From a checkpoint of a small mixture-of-experts model trained on Wikipedia.
Experts: 32 experts in each of 12 layers, 4 picks a token, a softmax router.
Below are experts of layer 9 (counted from 0) of a mixture-of-experts language model. Rows are named router (the router's row for the expert), up (a neuron's input weights, with its number), down (a neuron's output weights, with its number) and show model dimensions 288-383. Each number is 128 + 24 x the weight over its row's rms, rounded and kept within 0 to 255. Numbers have three digits each.
After each expert's rows: "comes before" lists some tokens at least twice as common just after its tokens as in all text; "gets" lists some tokens that make up at least twice as much of what it gets as of all text. This comes from a sample of Wikipedia text that the model never trained on. Tokens count by the router's weight.

# expert 7
router:137119125110149161120120139126133157160170113136093153171100137136160121104133104150129183104159109142127108155115127114157135147100145132141106097103131159145147119146156107096124140166135118118113140126153114089144120119166148142152130122153125101110148158131126139112111111111120120093
up0:165111104127128157102121145165107145115112130139130106158156109103107151142076105072142122111157100132088119127115059122135093125100170133113099125109138152170129136139145088144121157164122088150153154182136148166136125154105143122160138118127116120125095172169116138134143136146072137120
down0:137117108117115109136163124132126136174116123088100135145159133134140103118135088146136129115103122074118126132116169122153126115117152118110103124134147169092176115139135158119116132128080146171134066152096153136161138079087114143175092154144136136079114122103156147081152134133114126116
comes before: "1", "2", "3", " |", "4", "5"
gets: " ", "1", "2", "3", "4", "7"

# expert 4
router:105111103144096113163102103106150114093083110160108163141120157107123146167104194112160115151123101138155128096100131140147162129173117131105148122166106109125130107141144122132124142108096158101141151117137160133073093142094139131125143126101128139185132104153136117132117125163120138110
up0:165137153178155112130154169137139155119114108106114112102172128132136145183118124135135129105132130188153118128104106118071155140149124169072094111154133135180164136091154126105169145148109134152141128167083096119106114157137160153163119094113119143136120140108108123123128135167144108148
down0:136141149144120149122161098148161116088148117093165085127131100128123152105153117113149149135113142135145096102145114130097116065115135130131085123103148100124189144120112159105126106153148132166144130176088149163112151128128139137154139162122115143137106093156175169113152149144126144123
comes before: " to", " in", " by", " as", " on", " a"
gets: " a", " to", " was", " be", " it", " not"

# expert 22
router:111119142120144135136127110118169136130158137119179094121125110164119109128105115166098135111178142131088143145098163106117140125088136134106122163120134110088157118132147102105074165136126104146154111144150093112174130138166146172158171105162141087122159143131098140132131147129115133092
up0:131174085150154110082116102131078094138124148148160082152115136102120126085102123112131109113141123170126134152158110165115146139148125125135144161117089186093097134135118115133132118113088108101147127113131105156138146120127143117123087073127153168161143141116140103147162141119133132145
down0:140139158103111131084120137147113131132150160149105147137146142125123122195124144120114185132111143134111108116174186121096168121117134106135145137133126133183125108142111108102094122130112092117111176159116109144123117148125109093081114111110127154120171137164119120070128133163136132112
comes before: "1", "2", "9", "0", "8", "3"
gets: " ", "1", "2", "9", "–", "_{"

# expert 2
router:119129146089102125118125144122099130136114119152126154125112096162119121106146139115153116123118090180138115133072120139150122142125121128139166114114167170137104082150157088105105120145119061162100148176168099130151152122162166156099147087125171150155173149117130167165126133105163131102
up0:136119138125166149087105141113169117106146139126150137135132122130138121131125113112160125142122113129112134112132150171110139172157137135119133151144099122127137138096171160145082140155166158129124192104108091107144101099143088117115132120118128127139127133115116124133160132128092131141
down0:128101118139119154152128124107116123116125123096113127098129152113075149155132093088148174151147155090113108163178118109137097061130130143158141141084073111157119183114143143125097152142169112131107116129117086148151093166115158137141109104102132161140162107127110124146143093148142175092
comes before: " |", ";", ":", "/", " /", " JPL"
gets: " ", " —", " %", " Nominated", "N", " No"

# expert 8
router:067127152164120103106084165142083156135095120158155133118143157099128136153108091135080088126153115137121135133164137054120114111164130117152149141128093141100106169097109142144153171158155131097126135118108168137152101107174131146167190110138109132133117121129139073141150154151158142149
up0:123125130139137147148129114145163135121158092155141137125105135169173135149145126108116111113130130132104168144116165055116115130074129100162108128120171151134141118143094142127111140136147144160121116108052149175103104140101147148133141102136124111125149107138149108131149095160123095137
down0:137102123121122123093142116119109129142117133129138170152159159107099160133128116168125085136160117111125117139123140114162140102151136108124132112160094139077048134105153147172109109150058118092160137122147121094166142120140151091149115126107135137080130080145187126106115118150121189143
comes before: "\n", " The", " He", " In", " It", " he"
gets: ".", ",", " (", "\n", ").", "9"

# expert 19
router:121168155132100154148145124154096132150123119088158180151135131130117081138137127181149153099155152073104124120118106084131095118129138108113109107104144112131140101148155144134128133138113130135083113114161154086194100124113155161142136115151147111109149133149073118113139119137138119115
up0:136154136143186135136137170143135134148148070099144096078125154121142123093119138143125111130161132110137130110137157104087124140131099135103105138133142180099106184141123133103129106101138132130116126107136141132100123126145072119142114149180069109140148137146113113132142142113141115092
down0:128126116125167144092079144144165164117126165175126140111141115147140107093133111135127141097102145110113117137127115107127141116095131159139118086143113120147093115130136127124134147160180150144117142139113085130092089128102056137173139127102168148117095173138103093115148113158099124151
comes before: "0", " |", "1", "2", "3", "–"
gets: "–", " ", "0", "6", "5", "1"

# expert 24
router:157153080092098133111116113087121156156117135136119140082174161154126161135129163126120120158159100142159129122131128102152180142142124165073168097139127108125112157100180107166151090116118153070162154128095151095125099148135129117102132099130138151149142111114126121172097133155082103124
up0:162176176097126085134174112119157132111124135109145133103160095119178121143127101120109137117119137127126118136126101145143141105140125154093124082141104164081137128119089104108127145129097123116109192126106122100114127129105119115139103140137144125106148126075151133185143078147094122118
down0:124122105122131159098132168169106122130151139105162089110123151108132133132159166139177123165123110135130106116093110120139116121062162184144111140109128202110137106104109162133107101139112143143142139100148116108102142122138091106122097083172116102151126088098172138104122152125135155123
comes before: " the", " a", " be", " been", " he", " not"
gets: " and", " to", " as", " that", " which", " has"

# expert 13
router:096126126129092081141104121115136122143092178133152136116094163095091138160122166181131114126181124136128145081130167114148148139121135109107162100145096100128127137087142105150102103107130156100134126139128160120103161156159084113108113125179132185174151166173164114145160160133111132102
up0:118098109139125094126159140108120119124122160101109086114122137133155116131139092128105154109116113098087116133152123117122077126106143111157109116139102098154125130168106132134073141105103124135126117141153126101102105138110123117093155095145105160157170126125098137135142153136136129157
down0:144119127125139126131103154111114135120131117135158158118075123135079106090151126208138157134107143140061131135132149156132078134126106127106118159090109102155150142164122189090118139128136128124150125104125173120121157126085156142114110113152076112104151109108151135079132118154149096121
comes before: " the", " a", " his", " her", " an", " their"
gets: " of", " in", " for", " to", " on", " with"

# expert 18
router:102151118180121142109110120141174132113170112102135115090138075156139113103088105185130121066159117102117145118119133113157117113093128147090151135121103125126131105160162127122129143149138112129156126097158120119131154094156120123176139146101110118119138179121096147127129109124103153118
up0:083137110117129124096159190136090135169074123094126096116128124140081188122133114149160097114121170164144132150111118153131163102180109157133092105122129088130136167119120080142138110135117123051131149082086134138137121163099102111108142115137142143137136176155126109178148137163154123170
down0:124122118133140100089163079125150127149162152099144194144130131142134087168106146119179121075135140105166130155142147148096107107110185128094152149128124161093125089153116117129145117165152144139159145143139120133158111101181112143169151149155079125143104112122121136094141149153104129125
comes before: "0", "9", "8", "7", "5", ","
gets: "2", "1", "3", "9", "5", "8"

# expert 31
router:160104144117147120142122145109149179112102145081095137147107099119132118112142088145112075111130122147150158130133119115153088135090151080130098131134139094098071120124131134094150173114179108128152120099130114121144146103152118051120132109129094142161113096105096130100135153102087133147
up0:124129115149138151157123169129118142155150076141175090109136118114113117128116109127188105112144124124112096130138080103121120085187129110094127153135115128076129124131138111167147157130129128137143147124108153132105157127136111136134127107125149117192136115101133088105091151126134106084
down0:130105101158113091072101146162147164133145155129135153100107108115127121140132145118144123119103123091143141114158141118146119144117105157111143099111115165126152178104141165135138154146129057132157114144135141132161094158117112117145117112110148106134122146083156110052135073121139124097
comes before: " ", "\n", " —", " —;", " +", " −"
gets: " |", ";", " —;", "|", " –;", "|---|---|---|---|"

# expert 28
router:107099137099142137121105125107125151117183149120151106142155119136112110146128132109166156129127112084103151144168118116113146121145115155103100118155095145133162116128108153152129168153091075100100107106128141153140171197117132094140111118115098140138089123097123120088119118083127168148
up0:129144144161130179113112102142101155140130134143091134125116107158116135126133110118123123079108121122144118109136156109109169094157156159167074147128136137134142132125167100099138122156155141130104140157145142117144125127115134116123135126118154122129129123146157146106125134120124106110
down0:173105162141147110105102101149120105173093163140158135121106115100138093141151116124141102077139127129091097141146129151154051112150119163138108134141137131128185097131135139145158152125140138134145137145147145099138125160140138109115119175115106160130120146143124103172162131111129107160
comes before: " |", ")", ",", " (", "–", "),"
gets: ")", "4", "5", "3", "0", "6"

# expert 27
router:133125128134112080079146148147124137159102119158138118116148115131146106129098115161079077121144099127119129144144129118127099119087093118142118103139140154117186155134118107136133118099149132116165145111112154093166124151156124129151152106162151136146118106128139130101130109137162131145
up0:113129122103170146150141116130143088117154138126085068137172135110109116113120143155140141106084109079122107127126153164103129176129160117124137132141140145174114155156108096179119089110134085158132112114110135064142121140105141182116119119130131140125110136134116127139134117097123117130
down0:140160093137142097157131165158128177128113170117129113139128126120123136125133092131120136122114087108137141090106126095114054138121127180146139118143129112071098083159159176113152110120169138134128179105136151134143110081110136080146127137164123124133155122101168134133084117137128098077
comes before: "-", "|", "\n", "==", "===", "The"
gets: "\n", " (", "==", " ==", "===", " ==="

# expert 14
router:102110145164114135109116162149106149126138130137129143132142178128144134136124165154130125140091063166130102143123129074116141122100124151154160165139081081118096120147116131137128134123098100167082130150149168128154133139140107108138154137172067169147101105165127140116165179128136096096
up0:115139115143117092117135116149144105116128131120102169114125112140145130151123140124163110115141149158173124096089149111108115109153086171109163144119106157108146109129104146065152119100123105112151194123097132131095129157126138094106123101155097104142101128164095155151125075181108083119
down0:093124125095116094116130115168120103122156147164184099094087103133178102101122128125167125155140147135135135128122127111158083070095143166152167089125095131110169117130082100127143161120163167168153054099112140097112144089110107152131105124095139110109116124152141117115093129144158170111
comes before: "s", "\n", " The", "The", "t", " \""
gets: "'", "\n", " \"", ".", ":", ","

# expert 11
router:162103144139105124085104129169152132122079147159135130166083134138144109136131141148159122098110147098143111139145140128121086168150155139178112128091181138135128116180119156112108106136116121150111150136125129064133095090097117161127120165130122092127135114097131104160137132124088143136
up0:097108155141093154134132117144101159118135131186125123155125133089149129138123131129146139140132125129111165164093135127094108136151124150121099158128133188146121119089129131129141157151140141139110139147140147134204149129111119142074123098109126158104108143147096137141116131097163101102
down0:173125101117176127139152114149126166198105118125123186098148133128077148093104184120111110117115092153135101138117129123104130144120121083108166160120104125153110134123143096140117163128130108156148117175076158147143115145145135124102130156131121132105152098141082097161135170099116120086
comes before: " ", " Country", " •", " World", " Total", " Website"
gets: "-", "|", " |", " the", " /", ":"

# expert 16
router:102113144142144122099140125104087154158149120118164147103152166093137138142116108172125120101163090140122136142178109124101117142121123139166186157118107100119151128112125124093158133138194139107127189106152151109134139137158075118176131145155140139143119104117119091109104116125116134119
up0:154147149100136127120099165155112148076125126122145110135112133162121102094113122108142116155096144107138123124101146148126160120178119134125143131129103115142143132098097154149099125133159156156080136109070119123141149141144146137161093119105159151171171142091138097124104131135112096151
down0:157141108106146119097156137137149127118101140165113121095134166106129161179123136135091123146151111134097081148092128105145107138153095140141144106144109101153141132107143139109157120085122143137119142131149152149091109133177131147157127139182122119139123211133118145138136154119153134133
comes before: " and", " the", " a", " which", " but", " where"
gets: ",", " and", " in", "),", " is", " was"

# expert 3
router:146150178099109145118136170095136132119150112127152141178092140135156102106141123095148140099180185074149133112126124096107102116106093138127100124140100158144149143133151106138098163144112136096151100122118099130138153139125112151144099110128125145092139114164108140129123094118165142160
up0:160147110150086078121117147107163153142136140130123106119078152148142134145144118111129128121115117135096107128148102178127091111160102101166137089150102121083104157176104112158122136141114175089134153144122137118122094144149106135098132100157136163127145130116168076156135117149137142094
down0:124098117101164168133071088097140135143124127141146143131166096153126110135120123132086139153134108085156138160128121137103145139114144151098155075084138112141127153110106083120131118170152175130132106134094137138148133157095110097162114079127120075120127124121090167100151135146136085161
comes before: "0", "1", "2", "°", "5", "8"
gets: "0", "9", "2", "1", "8", "7"

# expert 9
router:160109099114182115111182116123084120143090171115115120135137111165121122090140119122128093160106139168141102094132157159084108199162109118146159158123132160109115106101098084101109132138141109124132100127149135123166111096167147143132121174142154133137155125123134146142087133105130150112
up0:109119118179136148089074109117080141077113102122140147141106158139108128128071150142135164150128129126133142122097164117150108127132135113103090139081149139152109140136122146195132112161129154156120154121149103122131153153164120109144163127109135120116108141120175116106143132096142156171
down0:107085062153129104089163139140143121142160116110111173121165140111163127158140135139128127161116104167161148099107136118113111160090157130140123116109142108124099167126167138077109136162164105071110112110101117105108090125119113127099195144150142143105142134141154104137156126111081105101
comes before: ":", " ", " \"", " name", " birth", " by"
gets: ":", "-", " |", "|", "=", " of"